{
  "d_shared_expert": 0,
  "activation": "swiglu",
  "moe_layers": [0, 2, 4, 6, 8],
  "router_score": "sigmoid",
  "routed_scale": 1.41,
  "init_std_router": 0.0116,
  "lr_router": 0.000726,
  "n_kv_head": 2,
  "norm_eps": 1e-06,
  "qk_norm": false,
  "parallel_block": false,
  "final_lr_fraction": 0.1,
  "seq_len": 1024,
  "z_loss": 1e-05,
  "dataset": "wikipedia_en"
}
Below are experts of layer 6 (counted from 0) of a mixture-of-experts language model. Rows are named router (the router's row for the expert), down (a neuron's output weights, with its number) and show model dimensions 0-95. Each number is 500 + 40 x the weight over its row's rms, rounded and kept within 0 to 999. Numbers have three digits each.
After each expert's rows: a language model's description of what the expert responds to. This comes from a sample of Wikipedia text that the model never trained on.

# expert 1
router:504475534520476398487515502507507566555536448516516508513482582509569457474561500466468532488506540481425544425451519489478472470496469488527480523441541505549487497477493572556479496490532414533447477542509496527463446533476478494537502584487525507528492533574470435541484490529521486500
down0:559432502455506439523523520459554550612469520565478476511455509504438487526491465502491514442509462421542479531530523464529516497426543491415416533524495516555426512490494535583532516467520431533538449508527472470471546532510495521526525535514506522525458505480559473503525472500564485485
down1:451500477564455465536430532500519499521533506516470482494475509571493581442505477526484517528511553467575497500547480499481528457496505521488496408546431478512505471513492442500503447541488480511413458453420470511493487436564533509468450445476459525523443498556475467508518507519483497378
down2:458493469501513430543608520550476499545521401427510425471481558438501460525538565516435508494449489450475450529497535523522505494555444467479471474474526486509475539487457486515541530585483532544522556525479532525522458462512506504438493476441408477441465488419505506456476502501584528548
down3:453528420450502488555469532451568443497469566561566501460465517479510513541485522551506472546490495513490517499517522444467488546488515519405497501530503545469455535574552490498531549437514521523497520528540453500418544549509532489551438430563503514511536461472549538531529530506519506539
down4:515479507522493488460548478467516505491481463503534471495581537503548438548457515457509582511494513482459515516455470556495512468593520563598455419458513531445507515495459516448477518544488470459513458446442517496491464444554530488520464471436492458478510597441569459479486450439577464447
down5:571495503450563556455492521498406505563472433554479491497554527460568498555523537560477470554507458489492449590487490529558490524533466533457492447445465460484460487532528578435573470488548455441488536453464484602517538463458557508502564489553501467414554535537468490517517488467448450478
down6:405567475543447467498496528525534564462451488512473507496499454532499526507512493528465521444456510485469505457448513617463496489458470545521453560479534532510519528411585480589573527497445449519427500533481520532498478444480476569468460564473511573410589475497555501462469541564487498542
down7:453549561552520534521523491463548570484490534509483511517517526505510561446457442534536540500500472519471523496472563461548510506521434548499496491493520479524520455391553453526472554534453487437524535567485463524508509484506548484554518490495553520553460547470453456441489456455471524507
down8:528506511527400442481469550450491553532595571530563525465483512500457498498482514458427553544552535576592499494542518564523525571447532499508431552503506538466500487552556481455461544517504505545475490499553479482462595531536558501496478533536492493431474502568537473483520517612504502446
down9:468589512505499513506416485495515558546522453475469483486525541568519447448495468481542538546501531447535563455572451487470497439502411531516520551430473492504557512451535461485510464503494504549472499519466510510605494468450539471465463507464478465526485488423532478547556493545529503515
down10:472482545541519508591457459534484483459533484496466532503507452504539475453511540524529526497432494506499529484492507488491475489477527493519559531491459490595495508436532569492559582535429543437464438479451476472459465511534474480478547436481537450520656533495396567427510556536527540518
down11:552515500451498442531484452449490511484468580530595509521432526576548508511493612572518481552463486507490504515487499462471531496489535469441504454576512506491488490522474515480535561511544507495533491562477517475460567502542480466534551562478533530429524481465539471475563444514481409483
down12:505495496488563498470405439464521477511499497456523488463549494504520521484536551457520494438487421502474538526455608445455551500536481506504510532462588546480485589507471511525462513517501491467459544571514551509598532536503577514527492548566462470506469543489460483510516527468505510543
down13:441467523514504563472515483435514484541536516481575535523521391523530531532458545426544510593452503517448469504495452540471471497507529463458454577475518526516474468568553521471559552505521502514513518532465505486542503478368512444444414456500453520575538512524475523526538582556523506503
down14:533430546464533607434510498475513583531525445467517537525529507522473511453551583486454532537511573477457480508516516458534548421447482473490484489435467421536512498531570569576484555481512522578423520507500560457514556484524594532474474510476476489534497458485464485478527510514399536455
down15:516563499519456479481506487566550478489502503472500441510481505547564497478489460477454533467466521511455512479497417579474469456443468497496442548486502526467529504503466486517524393473494475474464479497503516467521517554525511489525447530484516584520467514523514478622486509523586511554
It responds to: Word-initial P, D, m. Single-letter or short word-start pieces, mostly capital P and D or mid-word m/p, beginning names and places, such as Bel|mont, Buckden P|ike, D|utta.

# expert 52
router:479533563416472500461534470530423438473529463454485558517520510581498517472507480496521448451520491478444497492562423526572476510504493517574492508471487503499565475515525464567420522469475559541513486502489422545551503543526476403418506512513463492505464456479540528600491590486560415590
down1:512529561458444448453463475533508474453505534482544504509476500428535454541410458485522487547463495484499535513512546470481569468470501561530580455500461559488500436489521578563459488487484503516486420445478539511499540497474485513507542498526504500529532516422438452567466472517521477438
down2:488558503404544496538506477516516537529507528475518546515519490485480462546476486488495513482445451491533535470455454466536519444537484481476540490576554447513511468383479496505539517454600530473433460448522501460554508499558463457473516626484497473480524525538473529497508476416459535443
down3:511522486444412544514523544494536489500513463410500484492488536572527497514495429520599520461485474525491477547453461460509398533458515479606452497498550466486454451508544480483532509507531558483546558443498493501500514488428491548523514511451463515480460511491485616514438446423491463532
down4:490522520486521527458519523496534527502496545564553516536490479485476489581525570400497508470518501491562562415414535427488518479490517570450546482472470581455514522514482510531549541527465566532432515537530480594487578493449525419543521511547459551518517525524477493448534498499475486488
down5:452467438513503448491520521505538529504504447506481511557549617576496508453503463475521516458451404455407472486484558412442456477560518496465587579498427565492492472513453466452462427529578553561486467522475527480542463482453595557483494454455486437415468574435465459482509461504420518449
down6:508472513522515449503523528506461512487483484474563528466537570487415571501455442465483449457427543485453444501510467530573572457469448536588471539499451511539539536473443491524478545487515444521463535457527502464475482488456483487569525508485589436436537557541468534487536459433552536493
down7:504506482495525567551514521558497496451463544429455492469436447588509553593475481527547475486510517539451432514503520417527460473551484519454475495475467478432537464456483466490456447527554486509491488421637434511546542468479510609540525521527525570493608553519493517483481489447508470553
down8:444485525420477507523429444489475445572562513457437562474459560515501604487498494469480575504508481480408527482486444482446514474441569496484493558481407457452490501487527462464516453561469493463477494445506553507492470537544496510461514487483502541488489544536541495518426529520504492504
down9:475504481509565494522469460477532465476602453488534538512526605529488460482513543491505474538484545542514481453483652539502474497514434583535507457511525503464532529432464460536520502503524545503488499528564473497517513435464456559495498482568534540529447513552450568532420475509511477467
down10:460434519477479512505455534531480510487548533531493534428477524474521523451458470439515493451459494441563565529486527495547506501520503471462478540463467441514517466462555516526543486556493555503502487441503520478463520529483559448467466561482473543567576510406459523465506584576515473513
down11:473538562532498495578471488573492513490457462517477535518547477539490495548477493503507503466464512509553487586593557587470467478473470533450468505447597511535585526525481529546544490546514421559508530495526506540574532517579515536489409587550574497485432490496544475455525597411421498492
down12:471465530561430518518439522470502500415541554552490531480489506573510501440529513441420516512435500444448493495534529510482463537449515505546441478473432460507467601501516524524581515506535540560527538505580561471539520464516455483502519491547558504474476472543514444489512534539498550527
down13:495453554503481540496525478542541482550521535509493507489528507579510462554526474462549496435472475554455452482505581471504436496477482460530449509536443441509587485403512569467466531480437529516508503399527480429526514427522532533470467516505537522556535457481556497474495465560496528520
down14:488542470469478486474518466553467625451514544482557477517462475530499512496498499469507392567444492527482477518466495437512465505466492476487607447428543522553488607498528489457507515544528504483532498526452529514535459539548502512428519515514472577442532507459497459521417520447545437439
down15:467462529456518547536502503525524489454495538544557520448516465488536509464509571404529466470491531530422392490488479522521519517542432518482456490492443522460552509496530580544455548505571546501478511443488470465501478440460524513495578460480479530466450453481532606532487479466547553527
down16:470512498501534530521518450521484538482582513510512483533490522523488544476442485598496457521484557548493487489460517523508501536469460444497519488475507519496468460509532488428489486446443463498577420493523478516504553586515513487458484590466436514629503555463495463544493501506467504566
It responds to: Colons and semicolons. Colons after infobox or taxonomy field names, such as Order: or Primary fuel:, and semicolons separating list items.

# expert 28
router:495463447525485464523486480466498407461482483472524458496532521479492526396530550472452448517556534406549442479475497485523472513576456512550522507504433545538543505434504540482395478482488487545457568532501499511486565462508542501558535523555510525540571535491509530516522545463564519532
down2:610517574498517555489483491505543498431454546483536530567532498466525488450505553532498523518461506577488479490506461449495569466558529526468478484475476510466503504518470445518440485506487473603493556513531475505493446525420455515469551525486492547535509559529505451416540477482551534534
down3:497489512486517480488502521441497613461438473502506453503495495463502501527501510484550456517502595496436469530444475466497517488527480497556487519510546535524451493473440464459511508487540484470582445551437500496395471515542499507435523526504542414479502495509567537403561503517507509438
down4:465489526484465500558462515467486510426440429471487584675572505461510489558515498493503448514498531483522524484483523493468383488465457489461562476444510415478586508527438475527517518524528454513450586480553565503544510509450540509477460444503452531551493524505480499458465484566543529541
down5:455517534596534503489570500451512501512552488488542463509620548496542506489519552415558533495519484492493521492512542525528441509472508464482523427560514474474391532559520464469465466458482502435527533542522591466493472489492517520486490473494570560504528532522529496491523481527484475489
down6:495479543539534499497467502544492529538502441523490576481529456493464435505469597556551481558488528459483484458537530482482468545476588482454533501467609490468513490512511509517564484506500510448506550558479493567489506496563532556508534491423558472504476453455521465494593491466546537475
down7:493472530540507492531532501522478444478538471490475490436519483538523540504561481431556438433475492540480493465545482500523503534453562503417459463560494479548575470522496501531489465571436477489454485515491440558563534552552587439556434497491425484537516504454528507429481566480504566473
down8:546532481476519479452501547568443531508475557526459483540488516572503498526527441548494459549476516501519508553542509478502580402508603500485469493521518516478514577470479416537478498518514487527556428487470492535498468443473523554482465486507478553476534462513449442459511529604490461539
down9:432511506490483545529525496489438398485535475550426554518536597544486449559586467501497491475505458493543505495513477548483534500538532457593471463483441496570489481468453475518450520524525552540471469530474462478453568481521448470487555397472490491540442502489520568561542528448491490460
down10:517513546437530450491470566543439579529495465406473478524472567513503462480556462553589508519549481489496534491453508529473501482504496529539499481501479477496565516515493502451544519479431555501576413432543501541593499527530486523420501452466491511491443451471519517429456498474484540518
down11:485533535528491542501454545488515493435512504505476506492512489457534442525449452568524508474461514495526474545550513455479473541459445458496507529508600489500514477473467475549527504539549454519425598568522510542424491488512528525533458602489499547536432458486506511512536501528507491546
down12:518494485543508489497499529464547555411488458526505493555442502472495504527446529522478478498543526500485520573393444532556500484459493456483456422451426515512535573436485539474470451510506546500524507475543511482563528529489541438486459477440483549541492615573435490507515484550470530464
down13:497503513427510534532533484563439550457534424475498453512496536593513482460573468520520472536459462527494480512562513503474500533546490550474536433443492567466510488456485443551558461561520489532499446515505508568485445439487510507527511531512438494421463520536468510468548521530560533468
down14:451461507514549491510549513437468544566496419466456527496523474453526443547496491430524510467434440467518550509459484468538522577474480535507582426452526555480443498480426498519520563535523481537485465406528536547481474472571500540498451511446492504549487490465494458486514535520495576510
down15:500502514526457526480490479540546513465528523478471499453581567536519517505471536506437551515544480515445510535517528472549491474423529483477501515546539531505498476550426485442540463472558460479494495495517466589505568570445512532410451496412507463500432480458458533558542480486611483510
down16:535493552452511444457580425528510477508497500528515415584482458458453478441592457483423493543504447481566557530522541546456521458567488545496536426527513486489516541516495518589431496518468421547431517570530487480526513541432498504492438488517487517470505512492467511421514467536426533473
down17:519450489505503476526533530481515510474492557559542501570508537468492528555562580556436446461505476539443472466469467515522448529521499533558599399505531497478457455424517427541488495477540481528517513487477493506477562569552540516503498480509487460525532455438540544507560530494482536557
It responds to: Century digits in years. Leading century digits 19, 18, 17 of years in dates and ranges, such as 1971, 1885, 1775; also number punctuation in tables.

# expert 27
router:514431504519534517478470508419507551525496560512475518455506490497578454612495419497585483431503526572467478520545539544530590511583479482544465449514474554487545520463504485501501483468507469554491442421544541529560424512536499482566513568545524526485477479624536503556492533499547465467
down2:483463530487496526532464493494494591501516483470430462560516491460576518538470543478421520448527471469500527509497446487448492505471448471459443539493532491537512482498582485461476542508465463523572421496512556513490446548601493474520445426487525411511479532494531505454562474535432533451
down3:533546460503396483495530510498513466470442489501469523515564470584483522513489501451554525496477556497531563574480453493504471554414485494451436484528505435514531522528502500468453464501540548553574475554502490462545450509561484486474527481505544540484483489518490483473506565509507540474
down4:466507539469514538513453507451475497462450545483538515491563439497507479617570485426471531443521529510512474468518474520478498570455533475505476498540481405500496523524524544532499591486434571509460460482469492521488509494455457405535507532542423556465487573545532549481591567452533461531
down5:520526439592388522526556466453510562488501563368434477550453489484538521460472471481484483498478502473504480528522552481541454520473452441565502506570505553444549501496568538433461467528509533495516477485502542472429502515530428574558538520480494515570451543503579489475466521508524477450
down6:554452514540445505467457478504476574575478479567464513502525549556454484469516445523490449505522483509462434498541413476487505521478479501473561485470572540552499465438542478557543462412512489494500492548568524503524427430494511542593528444448478452534554510509427472485578538484507525516
down7:487562503553487483483456410521574554546492499561485549526568524464499522512514465497503533554497549485473502463515540535573498541481476527613515523526544517496522475580498492501447504471487546533478503553475458490508508495517523542489527418524520512594513462522487484425554510462514528535
down8:460446581472471486472507522542545468509461483539488465454437543517526561513449501506438492432542460491513498438514461500539485530450511496581514448453472432461590528510445520488491501551493541557473489443553522540472500562550473550539455433496476458552472515481496460508534430512481465552
down9:494454507462449510519445517504512521485600528467490459453506563419568504505553479505441501506557533514471534390449527518518542533495512500461490516452570503520509503479423539559542404504442470532546542492505497462487538487513581467519452542556426543478491487534481538481550469546524454484
down10:478475527469484541485462583468515475471482432461554515468494558514557541493554492568519459441473528489516480533507536544406440448557505446501555542503549437545571508458460586524585492481477486478479516459465541447471492550461509573537516482490543515491483546439542465522516531496498459477
down11:436495553376488498505542482498465416521496482479513464503545504436447503494429486475561512527509493476472513496537514555497546580521506529461481512502420490443495444512469426516512484475496526509539444502541521529523489475536482571568537502426482457475510495443546471469523485490398541540
down12:477426496531446438493522483471606498545423503477469547490475544498506504484546547475571598466418409448451504531555560530497567451489443564500420475511474541433539497586497474537518489489518545518548539518471447469521501477530468422511480517449510472458459574519512571453484519545507468507
down13:488474567430501594464512492445481552552459497496466465538501519473550463537482423564501519517570488610399510525410533554489495530520472572489563456483494418515468509601461518494539486537436537487515473459514526561530486532453501569528550482568471529500479548570456465529484487482522458497
down14:493454485464481514475516491475540493516508499444496498436483493593545557461499515505496531547488520471564461465545427445513538570503489532487504511500486510495473454598507535444459643458431516460493518548463542519558528538438531488498544581503507467512494464556431538538513419452518578472
down15:533484495482445538541531417431555565494534457558465494565489490525475498485544516514530517547514464484514485402569513554453470467488525461477525470507497480505496540483508481482410483522456520479477462434489570557531529483633500499450485488467543494519472567510530464541515499461438481562
down16:436538448424532538564476466566444534552462455452509458462509469586520525519491585498594457569464578441469460496507485487547536491461433521516512523548516490474465489443443505490488539483564503504566458520550485472505512525601471530482544509501531450532553469446432489502466467521450512485
down17:504532512425509530490517472541453528497478513548459516535518450520505511497496497491494447399442487454536587495547477467484509514553474544480503462560486490513514483489520473537530588446512504429519536459525494431503513554453565451453480513440545491562417523550414494495484480497518507552
It responds to: List bullets and dashes. Hyphen bullets at line start in infobox-style key: value lists (- Role:, - Score:, - Enrollment:), plus table-row pipes, See and in-word hyphens.

# expert 63
router:556481493515470473543469462508521514536547481495454570569452466515548542506568479502470450507418484487488471565461521474467512488472475519556491488485435548501548457419496574469504449549423515525518482543502515517469514543482580553550503534536473505526537455437485490474467471522501526488
down4:532512483505442514515540509503475542464514459488547458488465469498558487471462608503507512436374421486470462485445523511480466504545489503484538553506412530518413469552498509451465518537457489495586487507493493501482534483503507571564514545469499484560472494501526438502547545527431480490
down5:457440499543531530560495505483571524539495498528489506473460445499623450491509406508481528493511472522523461490503455430524536419520498542416481539534454516530506506468462475477601493579504482489547443469492525481573589485482605513485444474483558515513452414503485479478555500454489547523
down6:447516524453506530464531436528446426496554501421471556494588555428492492525445490525506457438563503570559488431404485488519464564512447528506579509491541510525483479518462498572473492428509554414541439568503530538515427557543452519452558443493507501565545408484470543485496488481471546527
down7:501470451437602553517471501485528464494468560456468518497446505527495470519529489481446456505459544525509473475541453543597595452523484469477447507586523444481499392510508504486425449493580456478493481430504482538433464512475450556529443508517519499526423480522538498493528528452507558500
down8:561499513521530489518548525481466489520417467445532500495484488467454442452501496507548513520511514501485430492554548472479491444531510476431480456456437521437523520426474429434516480481495467477488469541490491561563512429489542436443553499424541515426457534561500480514530492526529436520
down9:398503433576527492528477563511514480440540534500499505517454543513449524484523526445467505477486485535509460550464522488440597466461585484529515531502593529509500463414457476483477489445534512488470562520565485411571517462515570505528599521532521526506518464537491511548529460579526466473
down10:418438571533516513506561462549513533458529537571579486473493526518521477545502580505473529482620471485441513477471483466541510467510569519499535464550532533483547480487457554538449451478486502494447476514476507507537489544458475468457487577493455488467488434457519492502479540516443532531
down11:429466446413509460520526437502473442584489535483531505517523476426478483543485513554522536465510512487500588550497518461487472507512513506455490489533561532461526549482581464467538557511529531513487461510451537505535509493409472514486500478455521508522535464492472555571480491435468492476
down12:525547505523499551472548480509489460485428499537538519526495430518576492555552409454530497503493535466480573417465404418465455511437462547464590553439502529567485460441597499530506556470500546501446559466522508500538493485542567467477510483522521490515561487451514552518522587567532516491
down13:546470476503429493516517443405508494561515514460459475514511491516497535548476411395507536460478530493470579499511509418532490495538502539549448512465468505456507491479449526498441481454444587482477490525423517405511472500480532501441505511418544495534489516507451544508541501458485484614
down14:498427463476425610542582505517462526492485514457489566497484492454532511485503524431503484494471507530480552538559511470542460492471520492513514474483471478499519520458492542601532544513537541488473480497506498460542500553495563550582464497547409462587485506490435425470542531516473464536
down15:476497509531497486523475535460423561583510528551497523496447510569463520460449519500528475527539531478487518393530487503566493539418469527544445530531527428527576497434461516501402444465544500513450448512529535515499512479530444476510498447487444464474553507577536551518536558548508534429
down16:451489496515432442523463550539524521524498442474516575408513463491498481484523509503469556432555526567493431588508499494525511492431477486489499468486418503506497448441532516520516486536480459533457515515599464456549464549469552507476518454498507502534568538402543510534481503501579551489
down17:433471564478538474484420516473487466417479454519504495547444486512492484507543450459529540470475506506484468501517545540468519483547479446475513433523493452558488498572509515478466473492533451439460582515481391525490538485450556526473481510496444492444596501538488442517489472551456487508
down18:482505525513497513461516477528503615516470392486535494543528596517464497457577552458472503505445414521470530519479576465521538530530478497415403454478506476502439460557430491475460493460547473544463569540482533535476484508444532464507477467456508518493525544612445494526501477559409478548
down19:466527471508516472485508405434561398593417482499519515560503467437504441538480487525477523557472544497506527506463527567554484489521496491513526478475535483526471606487557522535483470449477495489445535430460556517544484457456494549531473496568441465516522508437573490468533452534470518485
It responds to: Digits in numbers. Digit pieces inside numbers, especially after a decimal point in tables, coordinates, percentages, molar masses and ISBNs, plus million.

# expert 15
router:543516486497504566518609470525478486486472461543511546489516552452539510513550528492509477505496602410446487500443563472543542477512484484473531472474421554492560459598499445508405494476428483451444520513496427546516501504538582496449523491563497467525531506491496546558550491538515556515
down0:523538522524388562470474496452510561518513509531473498439519456517459466472526409451479530532508529492567569422586536483479514456486522504545458475516490519507497476515485481453512535454459455523454554495514447509513496480539508443522549443487495550504624557518461528454552519497523528553
down1:518531419561498554465474436475531483501475526525540591466521508504537528480529457472548510490520516545532524452558542453487459494484507496517594493540504487492455515600559555571509505486437419461557458434467543556463478556512456456495556474496542458523416512458557451455452499484492469556
down2:586474477484491538482495449495526537507434574529522483499522526542509451545427547488438456456550513513437503503549504533535517531528476492388558410474499399425427516484536472501474494450509494502452487499546476500556528512481521473535424496475496501493467452510461506488464486501554515512
down3:453540508501488483497531472530574498507485491569499464453446501561485521469516431485482501533492528552488506504498434598497519476471510487463473531603505426516368544512514479488519478496478493502591498534505453505502510464515503492536468564504602577518499440406520532557477474525505517455
down4:472492433561504494525480470420614453550509502492432530508478467463537471602518558486471501517482518463552491558451540503462516500533544435507541520499513580494520518512496483432482462514512573506489584538496491531538473472564514518531526456553492584523531495397451553469474463522486518463
down5:507497492493561516530539517415460489403518574476559533467464459543475448442540548490594580543487528525562490494579454493463522564495507432516541494423522477508441447460463509490419460484512555509445535542580493470491484488452451519523458502461465479441500587497524483485555552510476520489
down6:435469534564473479550515548524520535552485529446556484519472551511455497538507508482548463567510521474510384489561524497475551444476463473498570523507472513543464504503536464564501535436494513554448440492479497494380539490462462532487549464540465473508583524495455488524513479473545461540
down7:485458500508502526471476473461529561477517392486478458535436500552525533495479480507533502581525530444523506432495476477529534567502542468511547502504562511495530538541487487517500556503500500484484453489537592485481497544456541445519515490412613510538464482560521494531480480528468524471
down8:517474476566467515481428479497498522516542579525508543412441537480453511485506513496496532463510517558537550537520501492524502520491521501466463433439526488558503490453508596552563540519472434468485516527525472534414495522514460554486485433489516504520534534528524461492449584457546469463
down9:487470565553540534458523503552528532506508471441509451553404434522498510530476596530589564494561400504521451515469524530523497526437528486505484465505464487466511536495477500487519470457487554525506499458481390460520454478492490509488469520602471492532552496490521507446503458530488502488
down10:508496463490485473460477480501489455459565463505511503556526462495466457512519514433501494492496505431515545460448526491532497495579463515494495483464443434435478411486481513491498513449510441476521602490507464498444486505437466463466513518516459446445449484444483441452490570564511430550
down11:524443467512441529429538474495560449488408439485454541508529553413533483445533510512461492593464442430431511494443521484467510479564592494488473458535515525526516510469488409446548467526477487568415540476503503427532597462493545459563536531473458487456482469481528576536510552409521457504
down12:479550507444451553485450482527525460559508546491512532498483598483606483540471516485508496497511497548554520451437502493488455491531467513497530520451495463477478504501462520536566583455424471507502495492505461511467560544498484507474478526423472603475541464516500456440539413478425482549
down13:524613476541448497473536545440502486494484527507483445470551481478503481482539481474500470443516540481492490469414558510484480468543510461496554460490474520526515457554556516500499488568492509467511623437536540451462548459429494412515463495535453527518510438493527515503519486501517475513
down14:542502551518483528500528594504519529512534485433486539479411511546501496554444500486595548523473543438466466517526515509489499402453520532516461532531510523530546515493537533463502488511550524475542427570540555492451508516513566593509519525499474486506485531593507404406561552484521471448
down15:506568522512502446522493548463503546441412488505507496471516576539495515522487537484497539539454559518412466532576563481455532567513485488514525566487568451565480498474495563556555504442422549513451518542489595538521500524496482536503492482488483520538528492500576445431511522443547485492
It responds to: pr and ap pieces. Word-initial pr or Pr (princess, principal, predators, Pradesh), ap inside names like Singaporean, and words such as Comm, War, Bar, power.

# expert 44
router:432448500504511433485519591453530572507520500484423532484490517493521559516553550512508495549554562496491574495492529490504496522580457562515545447482431524563513514528425486518506472486498468487488535539491461514507515505517510498488554548525565489496413409437496495501524493440485490547
down4:424515494505557459511536516439515475464589493428487458451543553447496452504549542492533526533509491499528514561488463490461460544512469415543461516459455600447440472480454424501585439509503501528577437547458511479471514505455519459502530497558514516448535474507513436487476481454431542519
down5:510557555539494435448553459485515479466530497493556528557431415542557525552503509475535470477575546487498466503548410443478474538440464486468460473483535435461486574554503460517463394493514523543498520553494509499533582453475487561512520562507528511527443517501459468503553485539505496560
down6:530548473487464510480465515537587450489545555448550493521466471479442524485509535493503498472569474601497495512538497493495468504503509513485425475514438524494489512456508459534562464510486445472378504463495468550450469514402502466512483489460562483492530449516544516495428495469515515508
down7:495518482425520566461493495535522480413493513481509468474506448512482625519456507506528551500406449467540430470532459461482468477522507379459546452476415458423446488584474517470510481460537531483540500428517456565526517510478489501600525503546535568515502467455500491410516449463460489575
down8:530442466519530454519554525526467541579490468506499524536542422480569577453503523452553437530449558477498506467474520478449473502414515476474481502447569477451491500556541453526432513550491538477495476507504494526453552505481460518563486499571516531559554504470518482573525556462516472487
down9:479523526480559505542560525538466496475497528488473508493498480473471540529463469491521477475535552504491495420481481535495476512469449544482442526472485593500535554523535480519479459516507630550541489531467469570493567472438494468559536475533468535489558446458557463531474523516477471447
down10:625483472452560496461457433468514514543519516481528530441464539421475483516466492484494439536481516512484489521507506434535537481542483491500456500513511500473513501459502480496539487531515534490484480525489505459504513538508486487555508499572437587517464463481429545441511490509442502518
down11:531462476544483518530499538529577551487517491422488490474529537584542538494449520513494582499520417481518448497452452513507492541472524433448499434545444493503456434443505557503521479508496472516480518556488423549564472549464546452562479540441488457532558562439538492523484488440481523567
down12:552524502494426421492491514511467559489487509441456477549509500537500475505480510530511540470533538398453527462478496440525473391496504480485475460503532487548530502524464539489464501522458529439559491468506510503454587475511511524513563490492558503499466480526569501502411520447538422555
down13:508521523481481490535520486406550446480516528429510445507473463506488472471483448537591523471393513525566568508527489479530510495477477501407465502442434484502528476534509560412451495569523559547572514553426471500539535404566520493554546571505471520582495480519496525495460549524456436449
down14:492465553595502465517441534455570495496565575542430518459536488533437549453484498462521514446521515432476470497499481515479520530487412517505517462462445508454497462514531466457496467524474506469564484477529488621438527512438521447452497519454495507452532520468573564495491449528578433452
down15:466447455480502488511484539478485496495515530474443510546554464495473521558512489522492533478527499550479467492410442468535579477533451521493568494468467546457512532497492508419537537465511536578574511546479575417502444451523508573460544487486512462542503508468468445496499426565445486501
down16:507498487477511503520557479526514489527455555440474470460468504429489454495483434482445538433513454435488448542478470420516530444517453546533499484465496472600554495485437496515531491528449499439500548444512469558521495550502521472490500556529553459608486517474533493472470494521506477490
down17:557472531551528544577491499541584457545557475453528494530558498501512450491542517449524484452450443520516504539482523500461484501521533487499556498514441526487568502469476533560472470524450503567532467461529494561494453538528510454386431476571434478538568571509514564451484497618454539431
down18:452477497454596451560387473529539564469508488446481507524447496495526481523565496498445459545444562532441515518465551554472523445498500519508483509479513550446511465499480405417537480447475483461456474434436551485490521495460464528518513469529509494456537596480474550469469470512392508494
down19:508488579473493537552542471461553547523431502535544516401519442477512426520538474526494493537455457483528474468480502430438515512495531506506516511490497581435554526460508512518539505539465458480416529444600519480509540507485433559475553572544502493501465511461517458488575552493484539479
It responds to: Century digits of years. The first digits 20, 19 or 18 of years after in, on or a date, plus Pol, Swed, Kore, social, United.

# expert 5
router:434545528457498485450431549519506508520539464465550480491505520584564511512493516483488464539456520438416425462493480541553562466512415531592512483518424559525495471487507459474462445466522481498536472447480565516487563572533457577500540411501467536490553492522506523523577541510547485529
down4:545532462403583513448407562474452529437535448484540527467570469521462422513483555550493479486495530522430483455552510547527557493474515482568477478482608512432508495429480480572485507452519537482458567507554517507508498475445584479461485598525491473536546441526510519518497482567457522527
down5:442478477496563420449532493501466447482464582480545476487577498563556495482429525445552510535536422536471551462523495457544445530538466549464511496522501532553473494559526448469513492561511465467531516453476518546535479520554465496476494457493485547526511531566450586549500401517520438458
down6:486536535520535496547459515498486462515556497462552537427469461584491512438462533506511442451550558512578526486550496484510553506450535574498454523515485513502558503434536491495530539478438551512526449533535505416530479456489477514509543519485438478480488525487519560486530560549485501489
down7:548490537495530548511476477464570490505484544496444504530530507548518478462527504513505455477540444468542497516496528521447490484499464495489513466453470589485485494487547516404473438512503517414550454559489544504434517563452495506492505426494508473496502518496479417511555438454497522517
down8:461497495545467488515462516533523533488473536495488527469574493545553506558444518501478468491481528475479453472463488539504479471587476505612471502571470528506533466466455573470460535549437460483467496444573541583506515523501501479434462553454397497500504452475478531486534519494490480535
down9:444446399463517445524500531514479547499526407480518539537475432458490452565548546490494497491588542508547476527493439459534408466443486601512489503446538474411498455529491478586546538546463455508434460518475414582451451490494512452510486505435449486493590500540518490555487536447522453521
down10:470530484478457541552517457505536506496405570456498450537507495467443454520555459526431488551474460547524483468516453476547464549498504530505515509563471486529510547482559578484542476549460507543519538531547496513467460494471517487489560427574492484515477496459518531461476505417569536430
down11:480463503537493448580571446472526497502541502492493472438475551544517387525522571498522574516485513501472512511503614543494571504491537493447531507464563422528487466540527482491499507506515464494485501496578479441512502470483556517574503540454476469437505476485521441529502446514397593541
down12:444509548557476539532503566488543530559530529499480548487438425407497552504517483511499548549522526483546497556513449514477515535506528523487405510483492480458524511554485449448536557446537570521497512557487543469505452553472496406543430493512453554542523585482496571537555524486535515537
down13:464507473484555437443538508484512510501422499561438519444501467518502496523555438469511516561465472492478520590469510560505463568527538526524501536459549532551498516508487583505564417439528479487459449483512515509543562525567461552528541480499535530466564575482500531504448430479488457528
down14:552510477575522499468545435476550482472530546461440558387490477513508529371506431486502513443414516469465531461451472526539527536519498554493456543545492530512465490488574488458498520505530497520523464481443462517457454528543467526530526569502446434468529487424472465500456447506512498465
down15:578509583534538474491535539495594474428453445531498574485537466538508518532418522524490505477534451477485422464451525470516581491507467482518475493415467492460474458501482569492512502488546511553546551497541544534511490496441517455551533487511496484463484488449531574536562492417537475525
down16:510538509475446535555451497499492489494503536501488556500523488524494467479517445478506509462536506485518512482512552519532461486518423498478530487464577473451505478455518473516594489462445461502454507459498475471576504460525463517472476440471554525519557483491504495523489469475587532517
down17:457499377480546475453563547503463458466490453518459491469513482505438495481463560511516527458504507526501531571466495497472522524516487507531521466590500460518461558447485507480495469482540526495454431469555502495395543528442512443471435446537522520454537518584511564554435498461554507492
down18:490439511522472510513449539501479450428492529438559488531522605523585519465526522525510502454469551555437515451500440481505489457471507422468465457553530569521504498448476486537450493534579458511577473494493506522496464564478510506457522460478510417504522427473484579442498489461509571502
down19:544525448533486493498512427438515536541490549531536425472544481432469451472535562559545521596493488491495449500456566467531531525484593470566538466485504458504513508444540547536503401512519550513480499573403496549517504470547511555518488529522603478447484526478478510477547454485612464499
It responds to: Year digit endings. Last two digits of years after 19 or 20, plus century, in dates, career spans and tables, such as 2006, 1910s, 17th century.